{
  "num_hidden_layers": 13,
  "hidden_size": 384,
  "n_experts": 16,
  "experts_per_token": 3,
  "d_expert": 160,
  "d_shared_expert": 0,
  "hidden_act": "squared_relu",
  "moe_layers": [0, 1, 2, 3, 4, 5, 6, 7, 8, 9, 10, 11, 12],
  "router_score": "softmax",
  "normalize_top_k": false,
  "routed_scale": 1.0,
  "balance_loss": 0.0102,
  "balance_bias": false,
  "router_noise": 0.05,
  "init_std_router": 0.0303,
  "lr_router": 0.000958,
  "vocab_size": 30941,
  "norm": "rmsnorm",
  "norm_eps": 1e-06,
  "tie_word_embeddings": "early",
  "optimizer": "soap_variant",
  "learning_rate": 0.003,
  "beta1": 0.95,
  "beta2": 0.98,
  "batch_tokens": 65536,
  "max_seq_len": 1024,
  "train_tokens": 368200000,
  "max_steps": 5619,
  "dataset": "wikipedia_en"
}
Below are experts of layer 10 (counted from 0) of a mixture-of-experts language model. Rows are named router (the router's row for the expert), up (a neuron's input weights, with its number), down (a neuron's output weights, with its number) and show model dimensions 320-383. Each number is 128 + 24 x the weight over its row's rms, rounded and kept within 0 to 255. Numbers have three digits each.
After each expert's rows: a language model's description of what the expert responds to. This comes from a sample of Wikipedia text that the model never trained on.

# expert 3
router:123098144134130130123094096117134103099168144144140120109133066135109100112092112112136111106139097105157170158137124111121181183102097166137097142174124124133135103115083124116144104096133084
up0:118131150103100118120128105143149117129137136144115087108145128125167147116110135065146136090150110135118130132119125106093118134119090105091105115149126151118120144133125163167135114109124171
down0:144133081124128078094145078096112143140107171137146114111141127121118118108117150125109130156118186120131133117110159156143132121157133129099106130125114148127115176143070124143141093184127135
up1:126134130152129121102116062137129136127114074151157115156123152097127151094151107122123132123106138121151125106131135160125147104152155171093131128140099112113111148148083151129148112131140084
down1:166138127124090105111121123105113115146136111145124151143171132119081094144132154094160113106179123145109135165104148135103149138146193127120109116138097150135114139118112114159120102136109095
up2:135148140149104106093170073149160139105081150164129093106159113100120088154104109111096126160121122115182172161123097108136101144140131150106098101104122129122131147166112111139199161127116128
down2:121104087096133146140114179149129128130136181115120137097098096146093164121160113092074148113127116106133113065097100126131106155136137134136106132150094145124123148105147141185143109115127066
up3:179153134136147059116131097148198132094103118154113079163117133128153117167134101111149106128120118125150126098103150144098093141133103143114121100144102113146092136112145142126147119085113127
down3:119140126153136128203095096139135112125137120102153122126117104143162142165148101146115210114135117158082143116164135119115129153131126115095136144116093128117136129107117116104119105137117096
up4:120084136137175116123137088127152109102120114091139125131091116105089108149125108104161103119134084106152118165142098125126176105127139143099166137121111112129131110136116151166156116164117132
down4:149151121111093117104147108151108133110090157140149105152091129090127084084138109106120166156114133146153132094091121053148122115129127120132145120148130124138133168175128142120128121127092111
up5:126169132142113104116111129105113171093132122169094112115166143134133123110144143121117119121123149108110125159083115113110153133137096118193111086148099135121114151116086126145162119088144108
down5:140086141120121097123080155180109166120139120092148116104090143122159121103097143096175145102143169101148163079070116137080102109130125098113106170153147112109139090085131074141106158128133110
up6:165152131145129100139149112169106129097122140128125067127179178137163134158150143157123149136132133103176107116135132115192125153167097115132139116153136098097142134127127106141132156120073098
down6:155093069116145118142144110104126138102175117144167117138120104109131101113131168137126091093129098126121148159132110131114122116107104140060115133127132119185114089165146151100117076118119155
up7:132137089133113145119078164141166173090108164130141131110123155118096129124127089140112083132108108108122098139144123121098137122121110129159153093100141125119123179118095142145125108121153073
down7:157137148127141146082155118156153140113126142077143090099124139167132068108125109103131134128125080133178103136147155126129113095138145130117126123151092149156119110133081123106138136159120101
up8:153172079130133170148097128095144117140136105132115128124107110136165119140175159146162135081127132112164117205119149101138084182154122143103128126176145116097157119131138137156127100165130139
down8:137129175109120151152171089112096100143109182137163152159116148124159153122090133118153139155165084146132176090143160172125129152143125101106122150156100129083123132154135072152165102106155117
up9:103128145137146118114156117148136118174087128112149084136111099108095144150157123122143144138077101117122135101164115135155130120112112135141168152135138112167093184121144097101143143116106144
down9:131103143100099135131148106131133139123095124167124153114110164125168134083097107117129148084117121114118159150137164142115117096164184116127077108110143184090133084105125089128163120137101115
up10:098137084122103157122148137123148114135103152135131142157142107151158053177126114127172105147143125130142179177107112151136112126126113100121143115130138141125146132165050096146077117122152120
down10:142113111104124104149143144109126104095112150135115093103113125126108120143075180134135139155120105145137158069117099155171124144120098109084152134139138113125126134142136133126094123118119149
Multi-digit numbers. Digits and number pieces in scores, totals, dates, enrollments and table cells, such as 469, 1,585, 14 June.

# expert 4
router:115130116133104084128145113138129130153097128097120118123131135135175095096090131140113134119116116107143150120170109119137106148184136136093174127119111162107130092101157105116134139148136094
up0:106138112147085096110155143113162106166125135115156137110162116175109138150085086112113163142145133166091126167134119136123102082140121147160177134151148148132163147115147138117124096119113098
down0:110108081118119121134136108131106132117108102057144101108124148135159154104131143112096132182195131110145144082140108093141108122126154125111127112137146073102107128133177150132108141104139139
up1:115146131119150114126144139074132097120135132089130147109130105124117172156131124145152121140121134114158182139158097122115133087131140131134117141100148138125132092069144153113130168138152166
down1:143135139069129110143165153071119092127136100077108119163117137162115127147134118110150185101119140126089083119115119085116124117111134082133165140149097165107100091098126123110066138134168135
up2:148136104133134104169112174134134106144126133109150133130111157143164151130144115116109160151140091146131135150152126139086160108126106101116152099141136118146134073153169167103151140126136157
down2:146155109102144118137133126130126121110139129138088116117106117145138133152125133141132144117149124125101117140133130130096144139128127126099107117107146186132151116130129148138124123158146170
up3:116141123091140114100148050129125106169151116133099122134129116162180143074096097118128133168106118099104139132105096125138134099107154137088114144085125153100143114083111134124129129112152188
down3:166158113130113116125122127129127098141125145127147124099144121124116118131128135136133145144095128092117137111109128130141148116088147157124118086118135132081112082128112138100135108144119114
up4:129141109128114097133145102133073156129150165115130169095127109088134149121120126132101107101101158123113202128119111152098114126095098115128138136112122128124129123127110143128120107140131094
down4:112082128124157118151144050126134181094066158120094141147125145122158144129133107049125150091171116127130120078107091137129129129112100162136117139144116169105105165147100138130135164148133097
up5:145082068108101129159157125139131106101135107130117101127117121137152105112074155158123156116118081144114115153139149157174141112099139135118149110127110110095131137112071165115108148091076127
down5:140115178174156121076098197110155154128110084176101130117140142152132079154140144077136132116102101152090118118122127130120138174127086136157105152143124139124139138111130093124115131132154142
up6:138177077161136168121114136136162123163128172125139124156144157139090108149123127164120093154099132132113111125106132115115089103134091129104154140185145137095112141126132170124078133113153119
down6:108087095114134154115142091117150125179154129163140175120161146135058098140109143162152073087137194153127114135124129136097149143107137121121137124151156096075095114105110133152138148124174100
up7:175112139148138145128120140136130136127140090123130129125103136129123102112134135131150114145147091118178142112120107151103120152119159174114144154107160115135115100132104118124122140100165107
down7:160150110102090118152106107129159114126100115133173121155125135120126131148186127120115120126138113132088128135147150133154151051110168125101168079155147139140104131103099108123138117107148099
up8:137107107099154146144135125101129123115098142115153131146162117127093137104142062118163131141129107143118129121139153156126140181148105094146153147108116128141084121141155139141120150109120137
down8:158104166110153093145125136118091128125153161107166103111144130131133119146121122125154073106175126142136098111103103121153160125134149113075130168100097132158109165168155115130155133108144129
up9:157108131142146103147156114118168152155135140145126112126105138088133123119144162113108155144166132108177125138120143113137178093146096168088123118123108137149101145133105158153101104131124129
down9:119153161114089087128111143160157144121145130114115151086152135160140122108130143112116136135116081137158120146199137123074136129142146132129129113100160143095124106144159070098125127067112125
up10:128121048111088146120140138131114136104103125105156136115120133074113104147105204142137151155123119112129110090134103120098116120144111126097151121146104151101162129117129117102158111112147112
down10:117129132098144137119120140169160114129072102159148116158136116108137157121180132125124129171141150111131181113152174077164139125108127164114145133142153142113116143093088116136170137128104137
Year digits, initial letters. The leading digit 2 of years in ranges and lists (2016, 2023–2024), plus capital or lowercase first letters of foreign words.

# expert 1
router:105151139085135159145156150126134138160150119088123131155172138112149140129149151112104150128191120131117115123174116112149143111118151123152077104158130132085124110145175154119123108152079120
up49:161164119101166137128146103119173154140107179107115134100135127137122145155139136104099098106083116123087118135147153072157156116143117111142129145174119109160107144126153105124104107115112132
down49:136177146131142110152127114142121157125102172150124095105136110128157099093106161113072116164093145133112130138165160101150097111121155085111152212136143126144182123091085164073148137087083127
up50:112140194144094159143112115122204159150105087154122122110133159152085134121169120101182105106146132124109090101115111109121126133131128119123116119131117105137104126189175137118107117147119166
down50:113107125130147154142140117100186129108142128106110101105091104108095092109095105125181152121120133112135132101123105111128148142099147116086102141145087104101127141125140109126149120127115141
up51:137156157114138129129146141115101109126162104146145152135134123151107072147159139167119087086155146092137109157153122110118137121112126175136095110143122108144152101129130151149124117115148119
down51:142089131143104156093121082161163115134095156151123160170112120136130152151165118126095163112075154125118112155128128194081134102109146139097127098108143138135089122119131150141112159133149100
up52:145115123107155177121141113115107113168168101132136137090179120098093172134137110104088127108156106093152128150152109126123110127140140134159159144139124115133152133106100133101141127130148163
down52:118135113156140145129148082146157154113170147136112091119155144103112130159135099143173147110107109120107152119137135116101137182080130145149162128116158145121102123124108133115092141134123106
up53:131111151093116111146109156095148134183146163109085127089128119137135171097112172109143145134156152143145109170090082162166143163117162136118099173159117115120122120141122156146131137135091152
down53:157114086129123097140129104167159108105144156145128141093143132078088143146161120136105142091114162130114103134158081134119104160141128117123094134074104120157114118101142121143147153112132148
up54:132136093151131126152125144114156106171160122142094133090125144103142138121150186119115140113124137133135133097125170133127120126092130149129078142131138130087128104124106130131165092115123161
down54:107072135128117122133115128089123133051096180111143156150146173125140114163126149045142133137145124146107134079134143105121107119153117124142134128126143101119141147157091115112095147113149141
up55:122130146088173163143142120165142139093141164127137134129119130123143124101102154124099128156106149123141124101104095081144140157150071107145138101091168114108095165091140127136127110098135132
down55:161107200123147124081140163132093140113119190122124166121133122115146137053089126119104140161108116151134139108123099124143136134148126106152153136096185098142120144104085155127109152102085142
up56:130123117064154128142153142132138145116117101137146120154153109098174110135078122073122121125115094122041104142136116133102114135113183150105130096124143128120150132075097180159137102139133111
down56:097178171131131145111133130139095148136176100151110132162132146150146108155101118103114122137105126147106124103099131112162109157103114179092138096121139143149171115119096131115136146099117136
up57:133148152143078101084161129167111134092135121120094102135139171158154136081166127117117138165115182164128096141121133101136127142126094146092073102178135152165146111118170086123132140138138116
down57:109149172143093124157141117163121083149135111147106136133131116117119113146133112090151114168159130131154142171152134181134095087128119176113101161157135134092112148140155093058150141157129113
up58:115140123122180114131145107117127098103122159093090095092154118147134127153114136114117149128177182092165125164117168155143108100110123141115119073152139161123090134149150111148127152124098119
down58:135177101102090121135152091127143108147113166142129118153164142128141095147166122180106138137130160107128150131135092082138125135139109117106103132139084158102139139138149132106141142114132124
up59:134126160151099146175086136161153081123082098148151153070154134130141110126208157103105129144117149135120125128132109087148105103098125126162115181127144122081161151107087111138171095105097093
down59:112159129118153136143135115128099125150156109110152129145135131138116091111179135105158107137145126175130093146150138118119142145149163139153116161149128158076141139134065138158123162086109126
Biographical copulas/auxiliaries. Copular and auxiliary verbs after a subject in biographies, often with the following article: was, is a, were, had a, being.

# expert 9
router:093160169124146110165123122131111136123128133184139115115152121140150111105148150182129138143195100120129103107158115119101099168113124112149124132121124126134103114117146156095090146173149128
up49:115093137116116106121142137158116153111130141127137096146158115098156162153112126143129112130118121111091117094120133157139069113107094145111138125124114128134119124083152099118125163128139138
down49:134124153147101163148134117153143122138103117116114091147160091133119147165120128166113142097101180136156158128087106146145158095165112125164088117166153151127127150124158125145136096133146102
up50:158129112146113118153138179145099107129127113164106125148100120124169106137150137173083139143113097136125073114146127076126101105131097118171119151146162115145155117132111124129170159125148131
down50:109091116109105147098166117117115119125205152095125162128144140092128153110128149110115120148102122113131142142138172147112090143126080193107102145124122111134149101132111110137138102123150147
up51:141124159122107134163114119089109141108105109121080108108133115137166123139108154171120099119156121123162085106139136123081107102114099151096132138111138121110120111140163137145142104105120166
down51:133098138097160137129109084145126164132122143092126101089094126107095085126135104107156137172157121116201127115175173126095130163173150120125076108156114122117135153185158161144128105123125107
up52:131144142126169137194159094112139119103151106128127135142128120154124137107180135122165115108134109120129129094110144137115158128095168127105126131152118139147113127121096095153123148121150117
down52:082121119144134115136116133117087173136100152093078106122112149131158137144122124153132099131118107128099131150125168148138160102157138112177157176134113103127097110088121100110140117093132084
up53:096156108117142138126176132095150094144140108168109110106121116134144072142153128147088115120146152137140127142106139149143135113108101138111100122147166130157088159164125109137121066118109129
down53:188130137110107161092106170140167095127117088161138140138109168113147114160149136120180123125123171099122113070164122116124091141121094112088143108064140186145131108149142146119125129131160115
up54:163133135105146085143094173149091089134101148133154152163141061101113103136120139114135129114117135142093137131151137136153098175133152080124124149124150109110097095098137140121157136141137165
down54:172120156129126108143130114152101131074142129167140094185096095105108113075129144136072120129129146124134123123148135152130128134119205106128106136100103143125136121125183138078132121116136125
up55:146131142100084122145085149139144156102177127141067096117167097151120100166135163102148145123128141097064129138108174137076100121123087149144136123117129120124141133109148143153116129142139119
down55:123095136155107137122114134063125119112140099133123136121116138141150115101130143067133162097140158135139124111110160137145119131107171155112092107096106118113149061101113120094099114101107087
up56:116158130155142132153144121109156140125170113087146114117154159110115155102126145134132133115136123131133114141109117139123118154157146148125140108139094160119121121122144089139125093195095102
down56:156142147137117135125143141107153116129084124117120119147095118094161110143134153136095161115131169113164176124153152120142073178139133119191150128133122110117181141157088089112152125117105166
up57:140135102139138173130131158126155143109119144141121095144149135132092136076106127146145121126148160158091119089142109139125153157105156123135122110097142168141110129153097129156070114139152143
down57:103101159145139149130103168144104134098114128165146107143142106156127164109115177163118106106117143114125136125147127177141121147090148153117171112145103158138181148131102137135146120118150154
up58:141128168156133103169146151146142151137117158117150100107083125092142109182117130123169124141180126115122082147162084111123105129096116193125112126091142129127101110119132163140154145144123105
down58:149151116154163093121098137135153167113129115138167120140090168109097084118102129154090140163162151152173135127144141126155143102128144134144145105120115084127120113089120121125161110132146145
up59:103144128120115158121093126095107107108141176144165127114112121162133131118129087133177146135129097109130099168149147128129165100137129150165114145165143075144107149104106135104143158153133084
down59:138117082145128110107091118127105078130126139145206116126139096163102143127118150106140155095119133127106144192119115143111134111094089113134123106128154148104133171152127128141128083126125113
Verbs and prepositions. Prepositions, determiners and verbs that link a clause to its object in narrative prose: marched to, against, with, his, their, signed.

# expert 12
router:129146141144127105140136098160109150105089161126128133123147174122110116118158155125103158141130110136114131124060114136141115139108156109120110151096122116090149144128125154104159156137153127
up16:153106191108117129105166095153115118134096145143081131119133139095102132145137130142173126106137093151132105137156146147114129125132106144132143128096136147100128087124139135160148115147113100
down16:113128149124134138182166097140114113128144155137118120146109129132141117122132145112150117156092119118135137100104087122132140126087108108138119149106101142088103118088087118113126126133160100
up17:178116130078066092114136171110119137086145144098114156120129115112141098100128140134138091125133144093132143156085078165123109108149122146142121144114090119134139095104137114157125097108131145
down17:121156105111089124120148132088156106138123142143063157132138123133135089142137149143138133146137151150154120132137090157176139114114122158138119123120103119115128090124106138140129136140116126
up18:140156152144125089171109149130089100160109126124112096108202083096096119184128186140140121120110122094109168150097124124106152143099137111099134138137089123157143109140096108131153162139110118
down18:126133122139151102169112110120094140100147127120145126149089098137170130143126125147109113120084122124115145143123148108123125131078096153119145151088103166103125133094172144152147167114112136
up19:123131117142150125116143113111175171108100108154127152160116091148077094178105139137109092092118111150105113155077132145161113106126128100139144140125166145099086093116135142133139166154129146
down19:124134152162151103110112106142142121097103137128151110152170109154109119128107125106159115115116134138136138122128134146156161132132184177153110130135135073126130116132123140140084172105135147
up20:112129152155113097101157133104102146147128111166130129118170132169179115160130119087125140120127113107116181117079130065160159143097147097083128103124122177148124101158137126142117141109146122
down20:095116110163105056079136109133152124123125147124133156093134125163121180125114149115137138094122107129136159125148143101148101125092161113116141100137094101153143197128145107121132113083103131
up21:127158136145121121124116145117156151119115147091133148195116150132180133107154158169137132122111122143103092120112137073158115089133126121085105153100112092107155180117136157162135093121129120
down21:128113147120137145116127119137160168214121117120150153172171134117150178135135106161146153158105090175096126125147108153108131122134083103140120162142128133126129131136143115165139124087175158
up22:089140132095153148096110094146132136102078186074073158149132096124192137145178111122137075113127139137108108107123101086115121109127126159200116090112125080170120137100131150131117106118136079
down22:133111153135105125109092087131107066129131132121103110143122134144161121097136167096160130163123134129148141165122122094179134153116104200104149131111127125127154155180123095151096159120130094
up23:113112108104117099135129140116144132155102148161138113118125123150107154115126134138100130077131140100133119159116157126160141132145122123162139189140129124125092123102142108127161128128099105
down23:162112151160125066146112134128112090174163155121117165164127089114139154168128137150140098105104133122132120095143122153119094173118146122116134126104131090113190120152146134106140134123140154
up24:075115102178142120159161119186137111121133129117141103116140110162114121132120094110132112164101124142077116134123141100128106164146117101124121182093107155127128149113136143147136138169136138
down24:135139077138124089102157135157107126116134126104120092125164181143146167110141116105122107085121164096119144149131121123108130111123136125111127190126133113121148166109146144122097138149164134
up25:120081136100165149124140132137116161142101152124104146148152135127144123161140131140125146129079150169136114135132099140130123123136105117124143144139109082171146143073135116121151146114129108
down25:106098134090166144142125124090115071140152093087123145119103147146109103111144147147130137156144168136143146116200131135118143111141118166154145134135149129117109106165111143143174166098129132
up26:126126153115124132141160168160143146104099135136159170124120184133104083092132139140142127133122138147124119107146099123165169084140135120147109163113113097120111118103167141126147131163137172
down26:079108152127087093113126098088151156126132129117110137167142111088121165112122131111135113057147096125117143101106089130076126106117121117123097130126135147068103111111152116170109094159119086
Decimal points, sentence ends. Decimal points inside percentages and statistics (37.4%), and periods or short word pieces that end a sentence.

# expert 2
router:146152135143120187093080133133132136155110109088163072155108156138134130142148122126150125117111128078161104135130140091067155110110148122143129162128197138160075118158115149167081153077165178
up0:118110147127147149116147118107171118184083090130083126114114157098115124140131187156140120122143110109174116098102159120089159119135161137120140124081126094126108120120095153107117154115135124
down0:093089125144132134132150086141126118121117131118069093140119116145101124130165112160137141116172113132133126136164127121121158098195124122141148094129123142119118098121075126146107113113121132
up1:088085154086145134141133156161162116118117154109100121116119127136127167122133145129064115139159125111155146141133114108107144077122117118124167136145144131089129154134103137097114124127135123
down1:153102123139130105146153095114086159133136143187130128130129170092126134122168116152122144146107110127154165109171139085149159146096138142158143110144151124162140112151083121135078146137103175
up2:170157111136149143133121110137104101198147165094138120157125125121120113182132125148183127162149142134142112198149091100077127125175125103169146086114139185108121111170098152123154156107148132
down2:143119139139178141086121123105119118162151101096135136119150178131131131123174175148136089103163158115113115059123117169109123093111152105100083159090145103116140119118120145110137185151116155
up3:118157126122110119160083133107123139144158124144156088095141134112107130190151123105122113103130130083157145124117146140124122125136134105150141142152182124133126149125153139139118154113106108
down3:142113108101165133128092160169146115144096105134107141133112156096135137173099123131090104109104096128107145138089124168127116127132114125133125150114164136113118079148120142137150158122096131
up4:169144154129203146113092139124148113142152138162171119155159137152130119147144077105191156111140172111193126123126101123173120115146094118119128146101173165156118138106127120171136157067146111
down4:149138166163088157154132087092139137098149164149105153160105123138116128133117151108154115078122143113118109150112093118143129168142189119140127113133139154113135149125152116144104121171108132
up5:106158121104118192118089141099162072108149172140155141121084094080179107135095098126164139097120151122129125096094112097103063102120154142129126139125145124129153085128128133172119116127112142
down5:131109140087112114143117131137172186107163120118118163115132126117146136138130121107125180123121117150113130121114115147163083163107105112094135110088168117092127130156115112118102168151089151
up6:124141146161094125148095097091140116121118117138166098164116113112126154125094126178140132155149156159187113160078171095144112113117100123130159150128140124121149144096129167139105102117160191
down6:147124134130118130126123100158112097155159089167116149117145148102120177110108152115110177159144143117121134140135165165154138152113183149140092083150139114104108143083144167170099148117096135
up7:098150113121153141121168133152155160109053149114146096112151121104078138136148149142163092142115129103162120156101125129107117100128115140154139138114163119124116144120139097153062109124111120
down7:124118141110083146132123133123157155098094148112081195105125099101092125130137163110141135138125151114143152141111138107171121123129130122128116121086118078113140164128085118081144133102123113
up8:112150116182152112128138078171173137147150113136130117077102109101122105176155104130133100110129130142151090161143144117101116125103132152141096117137136112159152112180169119150109142086177120
down8:142153113072091146098164138114134117128133132173119134111182130135125156137139157140097167115121101104129154154134106118086156108080160159166103153151139114126129108148148071096150134093165138
up9:117127143133079144119152095136134111168109148135156128080127093128136119183168134091123134132113164092130131080151114127155137149116146131103146096144154137111189141147102110137112131103129148
down9:142141137149080163135097095126162112089131131101149101093143129128142143135137108106093099161111086084093182135121148118121115128168118111142156110126108141157141122095127131127116102122121121
up10:169124115084129152164106138098131133156176147081109110128118177136154172129132110072134131145131146104171114106101107131117125157084155117126145110144153113132085090124111131137086126138114123
down10:126148095138101129098092121072136121133118122112110139139144086105142086165186130113106140092103097148141115135121088149081117171136104156112147137133163118132112151079132161104125119127103145
Table cells and headers. Table row starts, pipe separators and sports-table labels such as GP, DF, MF, country codes and football terms, plus section headings.

# expert 5
router:119133149123106164076142112105096151128100115140131154114075130140091132137133133139190139171171164159116136132143109082123146109155142112133099118156145116128120146143133105153096145073112139
up16:127133153121165118160083123126136090155129107135073160105117118097136116112130177105123125112092119126111146147095179088138102153129091119153126102170124115114124119128098146141163167114099098
down16:143137139116123154127159168145130156128101108123147151180105107094133088114124107127148056143138171124131136106150101150154182167105121143111124136135096106085062099150106118131095127164137101
up17:159120124161113104128090152155096137150118167118146196119130160111139177115144130169152113184174138144143167131108143127123151125176123146094169158116141106137130119137078144134083094115166195
down17:098107136125148123118103136111157111127113122119097144115138146145108110134096098118092113134122177151079129093119117154128105142138115121145124110152116122133131184138122127131078111161141128
up18:136127135121122124114136097147146120109094134120146145130096122071119135169134125127167133114146154168124121141126148169107130176134137084127122153171102120164114131138115148149119112103131135
down18:144126128144128174121146118100118164143145152143073116125138096083149159116120106137134141149126110118132175136129145117124115171158157098125120084171085099139084161154155116138112177119146147
up19:106157145090127149108179146148101133130085129154115163141127131108143100104133106139183137146118165073117150136114160140153159140095140120142126114125117122125193131141143137110130126149105153
down19:118094152120143116116101089127136145124090129104131114117149144147143109118118143147140175114094115129122138111132133139114110154123072114113132122085109144127125087113160100106120126139127122
up20:144112136174102140120117136127115121160142130151137130135136145115099134155141167154110135122104160115105143098101165133127160054128164156200113138132078146141133148153100109150114124104124118
down20:108104113093113119131126173139099108129131145115140156132169162125154147164129132117106076192141111120102095163151093113126128117119117091106100118132078116126111173143146131111144134120180131
up21:112105120141148114091137106136135148111115150125111060120121159141126087108164142132108143152093107105089140142123081129125132154082136111146087155138127119148122109084146108100139150112138153
down21:092146142116140145126105157147133163149109149099138135086090144119115153119164115150102112131135102131118144123070123133146197125099104127093146107143129139188110138160093113130121131137099181
up22:087164105111134198112123148118103161137124164137130089120113113114109110132123128146193161098116153140172141146135122152163143117113114041155150121166144119141162121157118112113131148122097105
down22:111088156099129136152103132113123147161137149141108116118100121123110115097127135177127121074148146122173153140126094099144119140150074149120156113147142083123080162145137126069140148131125148
up23:127169145116145135096078105134097125134162127147098109122131105149133116160077145120149094166133104134134136123140116095129138100145104138134122158104132154148147147165139125121139147114084089
down23:153106140121094117107135145137174113126141115127160140114118164147120137110142119119137163124136126108122092119111150131089165178131068140118135135084150071178113139125128121132136149113137093
up24:113172145135108160131113170139108125145133136141139121117118119088109153121204124142124124149189122137129140097156084132090133141137151134119119115117129150131119142144106120130137147131145140
down24:147150116172144135137104134165092100137122157115158142150142174091099092099107087173099106152149174116141131170113115127131131128143159130104137132110113185129143096128094121167131084140137114
up25:130137091128179142094133140149171122118096163077136151093127124140147110176140118111157130129166166135131112162106157151121139124120143141140136113148093101091120164144093116115114110160090148
down25:097148161149152082135168165119140104079085134116143138116124105099129142132100073094138137124138075096123116092093147120131159148158125141132150103156114106109085164150146147107103157127083106
up26:177177133078076152137158078163119150142130111123149125105047103104150129120122165175119110141136136116149154129124146140139147126116156114090115117143155108142156125117143133156091126128143110
down26:115129100136150127142137152151119175148129111114097142160138149126088113151121137141164161139121108134166148178131110150084174074142123096156139113075131117093074117095145135092110143115130136
List item starts. Starts of bulleted list lines after a line break, such as "- V" in voiced by, "- List of", "- C", plus equals signs.

# expert 11
router:138154131146124077116159159102114187131132151105114115143141100121147151125169135184150128093133092117110129102122142091096134115127105104143123121120139143124127162147165140127115119112071127
up0:142139111162175102158149177158144097091137164126117161162109123121108128128158160108130159130127125155130134113103167081133145125162130109137119123137094103180148092147115143112117136121080104
down0:106126127133130100127125132115106080121074150135107146114157130152141143178101134150108145119116127156136153120139126132105082143136110136102118089153145121100101116157103157135128182088143120
up1:118116142119142143127126124118157132097122162111105117187091155128088148081100122171103111094174105105115129145156158105101115128087103105152101132118143141119110103155129148148120169072118180
down1:116164117130121138096163088076098130125123122119125166178144099104142128126115107125076129149131164130108104089130126126094112146152134084118129154138111079119136131154148115097151140133123094
up2:162119101142138126141117127131162118130140129110118104154134110129181191112130159160135147141124134108121111150123100086097119093125059098106134101102197170172146128137146088116164100142081106
down2:118124123117159112120106150140131118160141125095079106126082130122122208119118092091136146151147093114135114110147142132111147145144099121149130112143145132125098158124169155133174143161145125
up3:141108113130128152096074144124131181106123121143147079110136143117104143105155137135141094113132145125171112153106164133089121077093139154127133149103155146098148160105091114115166160144118149
down3:119131125122129075151111132156121132098132110076176148184119124149096126091136075136123120157153140138140155089132113129119111110141141146114116123154130132128141127100104120115163124114118090
up4:139184141117127128176129127133117120093097093127102144073147133177111115143121129156131103147125106150124110133081116122136110147131114100152148155141130135127125109090105161100086112104132129
down4:125138164162133110109124097149115121087106145126113129120141161139116154122113158158160134124144175171104126142148183133154121109148174159112129123127112144082122124125149102119135164135159123
up5:137104112118138164124127101142138112136162161110128145099113152056114120168126132116115101114105125137126118132076108121091135099090185135146106116135134125119092126140113122102164143154115127
down5:147120157119146155138128125195098137109113113155169123163144130134150113124143095090109093098140102106153116127120140147147126109127119114092172095159099131137121150084136091121098114135146068
up6:144137165140113117142139129139111153153150121118116136132124136113142127094106135125117124128102137120145175115128132111122127149107160132126111147140145099146125065106085156158130118113139153
down6:167146160152150146114120146127127097172145130160141135123149129142127189100130112112140152110142115157134130153136127125136137114066119105102128174124159118128112122115155128103186127152139148
up7:103106169112134127109154169118121121067139124124159121166164157155183141126113112109151115130121112140106156139113120106171142140105131182131139157093095150161177098137067130157112096107100128
down7:098145164092164124139170128121142151133146136148120128147139138104105098122095101103119169139156117135128156082140142139144131135150141149129136188126135150144096099159137130130144137153144102
up8:098126127120104091138165130133198106161126142105191137121147145095104126101150138141119128114125133093121098127092129096142161141146146085175104086146119146159100155082130138134136124129141122
down8:117124123073119141144114138140144132111147135125137139114168123153145161149101122156063125137121093134149117145157113135147112138140144145144143161123114110084087127141145146117124127172123146
up9:125133109127128082112100158139154167138107162114096132124124079143141153120151087132158087086118102130144104103078114121095142131078146144137107116125137114109136165160123115150123166133119153
down9:149093112131151108131110123064139134155158144124102107155131121138111172144122122120126103130112136101101187089148137114076133141122126134140115131052146115122137156113144186134155080121097119
up10:115105119101134160149164117119112130132136146153111150121195142079171142110112165192135148101125124166146118161137125084097150138135112119135123108074128113129146104064164174111080116147099126
down10:151166155111184103111110145169135139139132138146162110179147122124096116164146121122109113107097120157127131099132091163126129107167128120102095090146104131094160119111106116140188128173137127
Year first digits. First digit of a year after "in", commas or dashes, as in 1873 or 2019, plus commas between place names.